config.toml
n_layer = 11
d_model = 128
n_experts = 32
experts_per_token = 1
d_expert = 384
d_shared_expert = 0
activation = "squared_relu"
moe_layers = [0, 1, 2, 3, 4, 5, 6, 7, 8, 9, 10]
router_score = "sigmoid"
normalize_top_k = false
routed_scale = 1.0
balance_loss = 0.00823
balance_bias = false
init_std_router = 0.0197
lr_router = 0.000392
vocab_size = 8192
norm = "rmsnorm"
norm_eps = 1e-05
tie_embeddings = "early"
optimizer = "muon_variant"
lr = 0.00757
batch_tokens = [32768, 65536, 98304]
seq_len = 512
train_tokens = 665700000
steps = 11181
dataset = "wikipedia_en"
Below are experts of layer 3 (counted from 0) of a mixture-of-experts language model. Rows are named up (a neuron's input weights, with its number), down (a neuron's output weights, with its number) and show model dimensions 0-127. Each number is 500 + 40 x the weight over its row's rms, rounded and kept within 0 to 999. Numbers have three digits each.
Before each expert's rows: "comes after" lists some tokens at least twice as common just before its tokens as in all text. This comes from a sample of Wikipedia text that the model never trained on. Tokens count by the router's weight.

# expert 8
comes after: " the", " a", " as", " his", " an", " for"
up0:476530495608503504470489525593491500528433548497506579474472472539516504464532604501513576503429519498394490460494485461556502547537534478427587492508545539497520508495432520448447480478509550562464549484520504540509551473519473486442504533506465513490487478530497506459472520601476448485548577439458508482540519458520527545498482454539475457468505478484461479507558397511509513485487
down0:535501521485554482492556472414498488452486475410508412448516535502521492563417443460458526465517469470489485535517493538472493434505506532573504490481464474491519469563517539587497476556547459489515471536508500490443495511471470479553442535514514414496504503442497417493469545538466547501517522545582520532494475494507435484583554478456475602473517504518502468487411522476441564502560
up1:475529541490496452507513428488607530490517531439542530514564534540567546545577477410509459467519511520497513470468534491482487461439519557451550460490506479522506521522467540408458555542480605465563557529505501526518484520484571516498464647520469479406550547502502495507447485505553463456489506476498486494484514465565501511516530476498455544514487512522478456506434515508460511460523
down1:480507489461505541530523468554430562522540461479491488499478482456451587509432505545516481555521497485480569484562478496550484500441515506493498493481536484489523542406531501560459479487471573542542587543545497395416612546497514459506444494501498580540518547507518478433546462466449488578544567462481508458522512511471485512435548531510495467499520489543521499462562479471458498459518
up2:539555511490539539488438480561451488540456513498504521493497489538491511500583506491556496522575540488529462571570478499423539499457498464456477516483485446530548444484409475516504526481580514425522497518524542537477476504503515518531506505470593545517543458472527551458516513487604545562488454509439414462480506475519523479463436451483476411451486408511441499530461454466522534452486
down2:539494502487528462480466520519406570506496547546494498445532498482484508498483504531622430465479464510514512514481480484355566491505550518395560489548488492534491485487501391487516454462504573476446546460484566526492492466467471522564466483539453561521482493451484527567464503452518482501526534533492457507508461458450513503447542507492435491536489501438492558542538524509459434483477
up3:493461453467474478537498480478516448500520507421549507510494436507534441497499578457435490515477552513498518513526442467452513524410500459497494558518530479463486537486527529530479481587512534419476519536578489449541435508457507392536497525489502451610528558450494544481458450501449467464496453486530438571473479463455456484487504564558441455471549440526468507481429499503529468483471
down3:491546504529444508537565499490479497530476486522477534469571545479475532431497428550592567516487522464447494464505510484511492475547515524487462457537509494589441546494540468521474518417450438608585460503488551517538465466542511490460449521526508536455446519553541521549541555457532491514488558533497562522492588514504537541544473517505539450503459545437503571484536443474494537475555
up4:491532471494463502469514505523468483490418534462485563439477435469603452495512496556545560540464399545447500522501466536490561537505506549548504505512566444572554524539498479528467464537458548420460518491469471507497452519459550535510500464537501505563534488424500492521551425475442518561530437443465513478545547558543489512519509527516545497506536462472422523459465531513456457468567
down4:509525442526513504520506513556560565476532453515500482478539549521445515578508506417467543478473601460510473501570448478521533504515534494531529524495601507505555476504507514513531559521592492483568477410548575503555506487553474522497458486490427574475489476525531470474526465537462517509486448468462520578497453507505529458524495532484436569508440525531574478472541498471483454514407
up5:489497551448423535502495475459578481529520548454514524478553486417491512392509492495425535487434481483493508504437513487459546491509543433486505507500473480541463446546566529421528565476482499512459510510499545513566486476469486493536408532543547571491406519427530475490487452528578481504546501480504469468439504521521529459481576442497565502527509531524497418574505513502545464468515
down5:497496510548564507545474544499453545489588580470534480445536468563493534481548522570518399476533485512492524485471489453500475502480485582494350511441499501516493526464502539571532518506521529515573548459493494501500464546489544534459502528464495485569518516527478573513522566514478520525458534473517494591472500420491500499564471489539455551525458507549502507506461463410562526465472

# expert 24
comes after: ",", ".", " that", " and", " he", "s"
up0:488507488340502514460507427487505420458574541493467453510485427537479466544473423461501511450472474527423501528508497478495567484525492496547464448514434506477557434524483480482439517405522530497470482516489424496586479549510467531449457537456470574511522567499496555453484486492460496519497531473550514541550548485511452530527559485486479461464546521465510551517458511479483476501448
down0:518481560501495500476456444499520327508522442530539521448536497413469497504519509597483515557501467495567488466517519515419514546462533455535519550525531457486547442511572486447543527503491517533537530543516529531476452548484551481499518418510424472491501510462480486463554477505481462481509423499510508529507488448505495482474518470503460639492492491480504507524545481500474554422474
up1:478520457573475482509549488532514518524519583482537483496503501492554517516530410539527498490526490523429453497497471599509463568522460551452582536534526496489525498504468515447487473464534464523505527493559493482498433534469541547571475461524515468539497499491494569536483380477541533554456489531482608479470439493561536556495476519467505552549502495546507488443580410478492494426491
down1:495446503375482497455534573494503505513474443517496537491445542518494507507423463489466427497518498446578516520498565430503517472490544505574444436465576521484513496532475542504541453470564536401497474521533474529549528444502458462526506499518479484511443549456540438455491528584537481453577445467476494451574519556456437506529490519440517492497553516490494476543472535502548465500514
up2:491486491483499443470508559515466437496434580579479458452478524453487450467518480515518488538469538493515484477510464586560478497439571439504451456518540514515482496447496491431527482530485533430478534567540450491541475491540484543470551527476462482497576417454536477517483466432536440508520438431491504547506453502437623565514491543514478492538487452553511497528544459567497531517490
down2:590442501495530572497534463460504517534465507497544523465421514571544514528378460532492490467538512529584553443526509468403478498449458523542522560480456497483517494538487556465499474517523539559432442513542585508453516536444518503454426519551534492508499505447491510462520476525473492468515512542512470481512479469518559474477510508463505506482439532533494542466461405450395522519485
up3:571523481618495414547523466485423519486542547495500509550501533516552458474439501463514506540466448383498469538476542553536525503516524490495517512447481481480541522575483525443445505520470525467476532498515509426468538472570478488435466507502541529497464506467556497552479444511496497478511522490473584594425441564526462540468469481519449474457504495510512490489592477470577499466486
down3:484430532480516448541569513503502466432526528504446452536481468516477504542540475504544441508502519501448431512502514510519421459494483517425476489588550446550529543447506404536551562475487496553538506532504451512529508590531450537559578461495525522542483531516498525547521393422484584436497495534511467484513514511509509491540491466453458472497424471531516541415472520504506465487477
up4:506567409515502537467529498506490449492508547584556520472514499601508468552499614486517502509484470550544516507526508467454437386521501535604561576431493452507486562501504529499533469503510453482518471485468486477445486479477492544462483489535484556506553527508491610498499510469544483480466510523482491524477477470512604493541477551506472486474525518558567532493449535441496498564511
down4:447543597503385461548505528479511501550554534496540412463506448577535513473508471519533483532511511493450503496554458484549535424485504485558507547474528562504524419494589514512497503550427481488496434448480490447495549452537484539465434531532477489450500483496572456539466456530496530485419519486504521541433499476484477484545552513486460481489550550531513518432543478471509546462570
up5:501473513431479514558567517469476549489436451510518495517530482552465463551493552524486532565496492543460455513530591486555545575483492530535551507531544459500488508431457537533503501499495479489500522608570450526410532535484451491481511494522523506563474505475473529500417500421501439459532470495452498505496406501552487526523515455527474469539452484471501506516505447586415532513403
down5:524515516460491487543489452494427493545551471535439455536426471537512553465457549559610527515482472538479527448559497484509504477432432467532497476551558540527463523530503542447459528449517513537447545492568512538527570494468481471498475490485475584476504438510520479420530491551455546513514486477485539516504544401518520534475616515547460544470563567522524511466444502461516491504509

# expert 13
comes after: " the", " of", " United", " National", " World", " Air"
up0:384456507554486437435445458437496500494491499490485490495436539546512482584489520471520443462474439512469550524504524464483538464404470520447546477494410503520487510505535473445467588534551462470441519463548527556490452524510514443508568516489519442469557494534498548501513504519451473567484470459591499499494487484501563463492551478461473553485574465528522537522506506432560513470463
down0:545515427488541519545527416476588500579466584444507507585526529483476541405509442441414490493543469519485485489523509520531495438471530545561494458528592496419502503529476579549494459522512485491496490537541511489491480450501523547585446489479581503473507510460565499551496502452502502479500536485501495521422477555560520419519507489518495489488416512447500464486507501540501473497537
up1:513528491463437511470554533521414509480498522544500447519447511580465558527489510522482513499535507463485564519437450490489459439502510486579521482452588524522506536536502521550523498525492509500522595526513508499531426522423451530412520503413513503468534565516480502491497537477480472524481554507420448513406475509523456485488498526508494563477589481576462520457513567468421546477558
down1:457537471459541523484517452491537525401531472527501459411522549553531561448463559461502518443462514541481531461513474517555504536478531508493522452481455374499513528490469543484485512540453475527505616529505513526463488531501490438441548481409512523476526546501450586504505487555568442604511506497476563511527490525546534526507509478556554526513544475426482490509470519497521477546470
up2:494492459438536466563448477509504528437433470486558429488549511499503491501443471500550495477515520434491513487547531509519544481463555517512474530457516445494564529525608455512519513518541530432554406459519491513456448474474508514542477478425476496581497529488473443514497499488422511529533431540663478530442502468490551513489493516507509571467487422480529530452511483490509472498478
down2:530473479480489511463508502496502479561529529476462552491445478500528479495501550486463500497478508480541522539457486511475505489473520476530521456551513549449460482488403551478477510458483490580435610542558526464522512525505515459415454536545521516382485481549533556495532555562549460471501531466401459456594530584490434527490528439507525438532513573508536477555445494511482512531525
up3:523561514468558501535475427457562578478492479493444456474474529464473489591517492424564436492527456518445544471487456484431541478527551479480514493520561519514545516544585409479502500491517536496440532457455497552504540552600521456522422481514551575517507476537491512505476503445503493414526494500508445479504483424462539546484467457455539493460544463490469480482530552488527507563504
down3:579524481491497489537514508529555450447496514492527435467510385561557532501477449522471560547436545463470481539490496503521438523539491473525455520456491469529463444457429481476475593456571521561515478479553442470478550527407522502403518577457530451484491511517560543493492505521487528489493465526479484526472444532554501480530554545478505577487481505492533579478504436483523459450512
up4:490533510508482482512497487497468507524449481559524452490422434506441505510552497501436527587561510457517530465457453456510515505488506507527556569588552496510471527492579454482486498463466470501520527404525439550451464577403497492547498515475589511477480475458410494529478453459438492512494447518515442499573521413505507484503551467545482528483426496493513442546487467527523504439462
down4:500554524532533516505538482503466544488423520486529532489545546492491521548462514459402537537514483482475484478500514547621575514465482492477511529520480561438543564439462471571511463520521528438522416498469420524500469545552536539490494502541568534547562563513476497516478551490556477525540543521414566528460469547524503493523462485446465484496525467532445452496477430445544486427498
up5:503538491489522528488483484434487499395450498527552445481531474544496572511518490503509389451468540454552474476527475563489458499581575511486509521453470508479439482540526559475452440549507514489500479495405502469477540441495567483491515511545484509469522465488428475447535516489499600552501486509404533501484525473461491620484545518498546540523543490529555479513489488420506500461461
down5:485451516556486512503528468542430448466522489481467468534467555445558561494530508419421492451533524560542460478550480438512504530492483433526572480616483474543487528479529511533521502473463459427519503501470572475485536489497512510535463541510524600499517528502622501520487512499498529514473454491522475490516477431512489513442534502461474553559505552433464495481613519473529481550551

# expert 7
comes after: " of", " in", ".", " to", " on", " for"
up0:476508515477432540470479491415524492507500527531512513439458479456601497526472447507527473470574548496460518435523445476510530473546521537496439486553565472542558508483476462471421519482456510501468520460535505503470620534592528478494574529518487505529550451452515597457486475491527524558476529493516477509406495445480502521458424524474517457435443450449508511500442521534469486475478
down0:472434478430461496484499558512479471496572437477575482560545503551494496460572532460462571534498556446491519508470590550524575477508408487456572508434472521478504449539463500492446499510441566490448446515453500514556444458560477483462519454476467530444500522494442483462503529520540493482490472494546454481492498503483452481530585428490524508584467526467498452554495527446530488504457
up1:579503503464472556542474440553455475503549459451526463484583461482523506489525485528478535475527484507496516452468459510534558459489533491540392547475601527530501522501476493543512533533462515476481592535543530454540441549472435598503447516568442497461498488482484523468526445494444526531514499492575487470549444532493414510526560556519484431496566492464451489479501460555465494482533
down1:488455496485523512549546532452535506470485538524520467491506505427472425475478546528580482495457487502561472495540552494539513499559525534467522471535491529513417498471594504481504510474554440518560464566551521546498510458504538468518488411428565540483433525554486569548551537424502517483552475539418455531580482543443594504507459473443504519497485486502505534504515411492531509482462
up2:474487537506516554515499517469444543445396579488515491512541548542522504576528462532540543424537432481547514482446499488508489424521457412487540568505408531528469493537516546560481502486504467486519479506477461444528482511569446507536503545556602493431534469508431515509519475403523524519549459449494492537454546478477522472472511508456563468451489562474479475533473506499434485498499
down2:558518528490461514482510515490478539476457533414578461449474627559503484556504488522474461513541505517501529459504488491493534537491494495526467500505527493504490496495430491499490532510499510479522530499533492498483552440485528434523534588537538612422538523494484521497466549533481530499526513405494523466467523517472504480544457607450555549576454437545490454634546466525499511472507
up3:470497535536559559571476429471431409450548525500554494496530529457481487500444465505508428492530495482551445492530511493477427502490496498457434473566481502480518512534488518496485505521478454509547466524510520558500497530499482478456518498467459505567520507551485535535517463489509516496544506489610456486459507396516499593481536531460463509505483494528605559420434449499600531511575
down3:508537441483457482558458478490514541492456445421505547486430480530474539491500456507491504509495524441510518447507499480509370419529479481460436525498522510587527544504511532556534531525531530506494431559532488467516504516526473483520570473561559519468456519506491485492502411507555415442464552503416496499530495517477420486446520501389491509445491512448523461515514485491515492562582
up4:452558495523445473540488521469464524466464522541443587470541525507477530455495501524564545500505512483492521412484445563519514423476443429468573448533516550481493516485558575496518502477543493531517491540532510569491469479480477410415463520463538523472522453636491556543481496522501532483564483431517410532474490511520456456546493492502543516469501480505492554498438545490491464488559
down4:462481510524527527461513519501643496552528450542514462542443399536512461418514490517413504437476547503501460448474524556551516455518506554534522542487445483442473506553422401514501489548527579517496498531497501532451467481456470500430493525460496515552538499573455485522484490503551530555530463463514497486511496511472522536509437459476493517532474471531521544495518469417430481526562
up5:494491496498519486454515499515435516520563493446468529538527505470488516504495566527462461500472553544472530410418451539491476501493527524499522524475477522507588484565421434551502467581570488479503555535507458523534527504484525585506497541468555493536428494542447571497432487559478487437417517562559509555460546535509529493510470426514473512455512446473467533485579462423488496486545
down5:480509484522457468612492456422451481506480546486520454454486483442483393462471517435560567501489520448536475507524475426505487473491524468542466590542562509542466518470545524446508498429494451544437521435552491489506505484486529500511416508484469444497471489452512492520526488431507510501579470524461544431533459493477528474474553455492488489537467542508537495465423562533503572426485

# expert 31
comes after: "\n", ")", "\n ", " Born", "  ", " Kingdom"
up0:545458599533431562500500501463490423482483487555523526500423548512569539500538490486549475519428514457524454548413522449427498519466523449532494422466512498459473572526529478443405516423553531508483527544471496565532462548532521501513448434517491506482465461551458511532473525444467571479530523497476511514461506489533525563516479473480508492526509468498506467588577475430493492492469
down0:485473497485546467486437527515564557491562507448528501515508485497464426424541551491440459519538506509566549449511499553523524545526543489449476570519518426557548518457478519528489498525481553482549518557591490511515495478428471532519565508461516564473451540472568464435526508504586426550434500514478540481481425521486493488498549562445445520496507514506474557475439424505490473451532
up1:505539573568475501506516532428480559580458456542536520489498476557483533545463548472491543511434453557478442544537499460523552453483536559503480471488524504540497523482553418482456557546505524469429500536476535469451514493516511471566526523532479608560494527487496496496521509508468506577426495416476492502535453465483469489491488465465405461514507530486462548406474457436515482566529
down1:514478395464426508429520495514541472498540485527494403567520518505474489465521529512476520474500575556440498483476499439475540469498536500481490485427554500510469472530468531503456500439483535474545493513467523560485549462482514482477413482571547516456475420524507504495509473475514505456524596525538515505402535530505535453475468520455485462469380403432504556506498499459447497477475
up2:439471528484560412534489485586483462525533518543542454474467513487568410504466577428515535518507472432471482509474432516497426531562477551468531499459442513537556528548495495494497486526436457477415496579502505477485514520451467567481385501542520483495447537487512506498495467471475511479490488500548521564547494461463466478466538466476521503446491498457597480504524511429565517480455
down2:487459508478515538531535545424512475430499576519491528474506491486458523490543455499461447455577539495529478492531561538506486408388557481577491510507481491500480488570557507471458520418532515525538533419492501531482548493589541486559513550497458567478472494584510476585492458500502498491504543543448465538484537521541482479545523507599504503511499463545508466444504490548455514482575
up3:447614411455505508543459459454490501502454455496514503470447496521512470458542469525514508500474519501503490522467500483398460525575457518465493540483543554467446510432500574475484467513534554470403506468542551408520582535424544478510537529515500525489537480472526468432543502499455511469484476454501499601526464473479458521516578506497495514512512505572550483532520567435474514492448
down3:523482538553549502543463478524525490490440543423539523492481494436510491492525414528475531518457461509474488448395560477459434476470512457598487475498493520521514495571547429522476470517444463493482505586486477462484508480418463470509535456509493560520533486534481591452501523483457493537571507535558559524541552531648432477462492482499539467482499493518509533494492474481468511541502
up4:532551603433480429517457447462457520486501487526472570535527523552494494518524467570531515632539533521475492464466411532516514530508494525504487452549476487487510539570461502532508509479460506510557537543441542412507545509528555505485446466559497495531534520508517544509498493520553549427474528529483441508511489493549536490464471541442553570525562492528514533475486494477420416431504
down4:506542490490545542455498512567466451517501458516510453474498531489512582479461611487512482386525457521494456531551531476456492440464485511481475569501541508563523536457488508528544513528559556508483565451566449588504473427490516481505549474510475473472461505517470479479462523400486463456531547462484546452531529565490550563465477509534412508467439513518456450461507493518491515584510
up5:430527539517497447518578516509439515490435527449470512496545584547500513469447471474502544544443467549504553469434519427486488488444533474476537468407543489524572483488455418503521510463447568493567422545491534508465491515509579488494468567508459538515466576490571531452499534549504495480456484464472526546504516464467514502523477477564425480475488503455505516529510492431474416477461
down5:543468506528549479542497518447486460490530569401465503456600583496541432569590465513499453523461487490495575485440496424550473581444518529507514466511508502553509533418517555534497562499495490417443503499505523482545533509525491483509496577523494485586458537461486577528494545497481478505479510470531518470410516523487514529507490443487451483485549527528490544531429524525462514459515

# expert 6
comes after: "-", " the", " (", " \"", " and", " a"
up0:501525474523527623480493577502479538446526482451546574432511506488537466500477531510565478513580400522396553493519524516474605511580465549484473567482503518488454455460547412479508442482500440492523485536495520504504528470512536486508460444488467498508525514444456515491515500528533494470445447431511420540518459534443429557501491482486509550517485516546488522541489480443500506483476
down0:560512480440506487509489485519504496533485486539481488563514478491533532497506474466506567460540593502467413519501524481464435507415567453486504516497518422499478542529505571505521511521581505609540507466519466491471477429544470487499511550501516388466436530523444501497480519508516508620559518559540537449537560496496531485486522505463537442465503480599526488528459541530501549547527
up1:404508521484476530567523506530490559478485572481509533509433573522499520452490446535568411547538467532480494521480501532553457530531441414455509440482476545524478499517468528489489491482526446452511488490610481471488506436465494505452493457574439572493465455482545546448528496491481531530482521541446500502530513471414529411531507551562546445463533488536477478455488553499508537519439
down1:516526475531491495501465458573476481465536547520519487528537563478495569468519497511476526532472513509490506435486529517510521550559543458476473492511549566532534475494537528537590467538474505538541465531504522489494513541490460558510550480473431488491510486575547433622532508416473465552540440484529439584457524542516501405437455511404504570511493550509528469520459502457572541518529
up2:580495421538562574533483502502446517527504546449495522508512473464518556509475480537525530558483519457477492460476515486558486546454458519488403525523454477526479520483455499496540542450576502506505544425504494512542511561467493521561483583450556578484479431571460530531489504477476464485448553480564516522587528526465516493512448475440423459429440523533487458531546456532537482476550
down2:486427570433438526468564436483542560516457448488502475505513547536464474462434531522415437459459505522511543467564444499515536523483545506451517507493554529464554411564499492510506504640463536417525490533548501498549479466490541507489464482496420505527518479550461508496463485569491492511560473483418487489521491535538552547482509497507489475523527483514396542474494509493496463546494
up3:491510538535518469511464486532566498482557553529552547558498556486425546513515474527527476472534476454437524574491563424485420466532527449507511506538532427532527463534469584522554504435447488488471488523514521527481466480479501502459444541511491470520507450507493544457563429450518475513410528524462535518584490468520455465551483540476529537520488403460538575460457479570456528468535
down3:528524532479461551512543512534518555512463450525536541475462455448569446478447527493514592534467534575558505503573509498463517538438485511492415588495415580444468569528496513535525463501568502556466448532480471513493507514495485590497461534520544449476534511494513447509530510483440511451545444442519496465403511497466516506502517486515448493506476566449456485448470537496514531575487
up4:499529561549461555554512485552491528582457559400472507466537500473529542504480536448546521448537470524516529529448494522519511496530487445497505560494578545519477520457503521531516549482487470457498506546598519516509479481494514502487500443529447482486547519440573575502541436428514598514547534437468454492487513487540470571469524479522500509479518505583591438439538445506547485478545
down4:531520484444505550504495556447471495491520463486508545486499516523500511460513520494526422438510476544516501441521594510425540542460499548568439551462484452445491566468481542466518513503492511506533500531445454563472420572515426430534492497525581510483450444530446476574509525495440498554533509440541432444552447476446520424480509473469486520513452480481475490512532492577504542512426
up5:537440479511528488491461489564459500445516536555489415535506489469517516430471443472529488572469530575431479494465440431431506580525523547435521599516453504400508473547558463519503475524486523514478500566509485455485473477435593450536522511487486512504540459476546528509508504484455495472535476567518461526527542456462583516545512514523560433543477463483533519489505473501459537433497
down5:507510563452524479531498480537537493513557523475452554507524508457533498601457518466475513536499488492452522490472551541486538508526471511365517405515402553480537472449538507494510528491387515481534482517495513526533462462489491492474533516512486598543450531535483486566490454456518540504453528418524572477451502620471466508493473455515505468509487520509580472439529535489469496521534

# expert 28
comes after: "  ", " 0", ")", " 1", "%", " —"
up0:458488496441461440511533458517423484462473476578529472506544508475415574494565554474503557471458456518546462443504479437506498503472544544427560458526503540511480463476488441512548481503429628451521467498509489486476461510501491447457518559508456499493471495528456542525470514454548436565483515501537480485498506503512510557470463514432490439487476511550467449582577588495468498480476
down0:451527501562529506452514459563468475429516468434504572527520444514459527517478546497515483508539478436471552454510515500548552439562466548526471412495482475580480470504478454390493510462471519513569543471556521449544491480480498497508505495552545496529546520432533462518421503506479533393467552509471433484476455475470534525538594531462486524485551555509529565461489519494452491519530
up1:469537533547526446515486456516543510465499547499491451554499552457428542459430513483459544495510453489534554508483494460459613484471436522503505434511451441517475464514495474504423523516501578502483540468472506465536480490406487554576521541519524528489532562535485480534483481476505465530427442497508516616503486474515466535484468476563499503469453543568555560487485613533514491444493
down1:544563502456503463506485537479475528550506449448518527460483488611557479596467528542479456516482436503452478514531533474498528545506546530510410529448542503476531516485464466554574494479559511547553529492492492569490450424519434497530518476435458523530460533552474530485464439589513446471547497508445461513496453513500475457480512465494445462500524527458440470474597484421507461544496
up2:371526492479495512506424477531452465554563515538506450460456494510499500483547504521555414454437561554518536528479495582478494532467503542525476510520458492473431490427527567483515477502434516417522531498503520538499459475519513475510493499550527571530455521444555553474547499434593472496549479454509480499506503485453519476509513554524487537485476535491516593412484570549466526545500
down2:545470553464447573515454497474482529467477507436578587516523440479488417431479544522537526510490478488544361478524521401515560441424512477510475474502536447459467532486523456502498450585448552501514461463453484493477464495533510507514527455538465520530479437559474501451482563556512450460512530524536479489462463580490437504535528501525487556473515531514511462480505485489508436504478
up3:509520544560543449496495452479476578477541518558473472491431504532487521488481566501531497498533533550494526442442514479521497491547521477574514522500504569513480457435485494507449492460463515527490449476452508558504488509491573486506550457470503543601533419497445501415443433456475435498526490472484532453437534504420547534555527542528482448467482434529531463523572472445514551456416
down3:458451522424474525516526545433581498435474476495527521483471484505520423489549542494533448590442456511478504509539539555442577548462478536483515471494508474450568478572499548571499490488526457508493588521516492427576539533466485488534509557552498458534477477451558550456518396541470505533522520463529546543575503488503446533512458529492455505501525531449525498478508475558532438503515
up4:514454536426504510424478510485449567488510465525439535478488551547469491529523491515532535512589529445475566478426487496472517464516513480476487424470496529612403485490510453460498590559548549497494454409501498496469502567450441512547495495443488493490522449469533503548481511457525588508484465544501488503575505546533489488494493523449556523527500526533488452480582503437498483542562
down4:557453528532488400485411463480495564491485530496445536468557511531520493487538522503512457486637434454510480515450439513501505487478493492506451481467575462574541526469574486536492558514496524430495509408503492523511470585434419451481534511504595507485484491501476511464495501497520497484499502471517466513503513490524502444601467563523544505536445505466557458457457461482455460506511
up5:493503476497498428459472551506508491487583577501475511539487507485522449512447494477498474462468492544537483562481436469511547574481522475509497453408593499464435423513482541486488502529417456545438456419472505504492516562513539459495477480465458593517567486553492541427507551464479494482547464496435487471498491412491528493460537560536501480514474456420551541518566507497512461492553
down5:590517501481515522501516419499504545492536499556441504501496496518505476499551486483537538470579528585556556499487444478465468460505445518445476525478493475531566491514467510518575506511555542448463504546542520508464433422432490512360514500485517469506460428440462531533500436512505503495521544504379542502542496502512461466581534456476548556546543510509475513551533529487537530519500

# expert 14
comes after: ",", "s", " such", " well", "ed", "ing"
up0:461440531533489515428509442433460499521537541530473451489523522454625422485545469504474465534492451488565442505504545533524517495521454432502505415542531426493512502511502545528531560523469404498487477557510562517527477502511534506597480517420486519566551483527530530518548451487496516480417505526453529515447517487519456545478495411513419445482543476532473510500477527468506511484470
down0:544472478512481508522403459460518497518521453550495544526516487524552495457521467534504501445507478450557363507518480589562513487519420538493467549458495538506482544505540516470521580547427513529506530540513511577515536506491541481548488524502522493499555478514497531549493532581477549510505484499478465513479480556547598586551476480560501531534461455450467465446485487508527599497567
up1:473470512457480463467464443485528483452574496441492452511467540488481500469592508490462503551522494511485533465491595468542465606482505470501518572532469531458460532532504544510457526518506531526469460479532541410538532494421490468508486540543475485587522531536460450497470523528575545489478496472414539553476531439553495514492521536522448565530484456573555490435589521474449458494499
down1:491520487512433524496502530478538556481493541470423418523462520502466501534437489500512548477489506470495504430461448532524508527582561571485457405487529462505471558552523454512555499457554520415403439559508551516541527536499473474536454497522499507526518487526484465487545446493493470525508512458532460478548532462414432514543446463585574506512434473464527515549497550519487445446514
up2:555512468485540505489435458485525457497483496517443504579471547463470490450482453479511527495562393477510532463501537545450505540502474464498503412442519562538509444517494451451473547461409526552546531571512529478513549529407560486497492475493457503483497429484425478437509513491543551468584483477470505466571505505538488526472487455515575498550526413499475489553538444481526507499445
down2:525503580517500546479529545519502510553513491452551449426487488555449485508542523524494436539434599464486451516545449478526483417547483539456467566603529488538503523475459529585522481504585509449511448481496415558480489511558480508476524520478547485507557473566565447534495477486442495560508523523513497502439557429493511518491525477478488502460492531520509468443425559483453515478529
up3:434557521492486504513442439494457507525480499471507484513505535551460548550533471535510449554430524422555605545484585427486515497520529427460521473455528536511445515484469540483487508519564548482577548509520463463472561497501532514541541508547492513514470513496470510525440503531473487481476478502437491443464551456426515479536525480423469540599503506568585501465452490436441491473527
down3:485536484499519536468488521582503524469473479531539465504502411461497621504545464499449451507485539518500488569494542526463484466473496508466455478466598502480499429493516501460563502485555472479548440527397459435537514565460547459461506520532553615442535491560503530469438503517437449491535527459469453495507474403492433497469506502536507530486495454511472524483507558546505537522486
up4:502501510455503442467466478486470471465476440477546478473490489481567516496523473568515510534498461501457481481438543454463467501552563464450450489548492474494560524529470453540464526485496491451440508451561479496511538522507542517578458480457540513466552479522464510448448437534475488557508526442438393525356459506542473513464512557548464545478475543504482567541497546511516514440599
down4:497509506474504511500476509503476525476549476433504516535541525517524478487529495562509477526474542513454424538538494534543465480442500496459511473555544497583461469467540459484474503531608543510572516468540423521540487484511497499522488474444499573540474447487563551521511477504507436473544563492536516495445582547424464503537502469472510437576436449498509526502544484508462447646426
up5:431532410539536502503536425480483507538470527505566502522513453467474554480509486450460510438457482427485490503497490523499464528534475452488538455477458593511508417510535439550456535502502529549462428486527485510546431446493484579538484531552478539523461480443558515497435564481579527506450441540549552461499474464571490447517506533498539459524530553459439554563508525511510541542492
down5:454529539460445501507550469429588479557519474476555488514419508508562488451516506520532540534592523606486486531515557449530463461474532546459494449583493522527438550463502492483567490520548532522584465441549524483468549512462519515546507534551480507540425450478444501532532532554525465576504487522535540499461528516403569498512493565507528491541519506506550499465515506517504473461481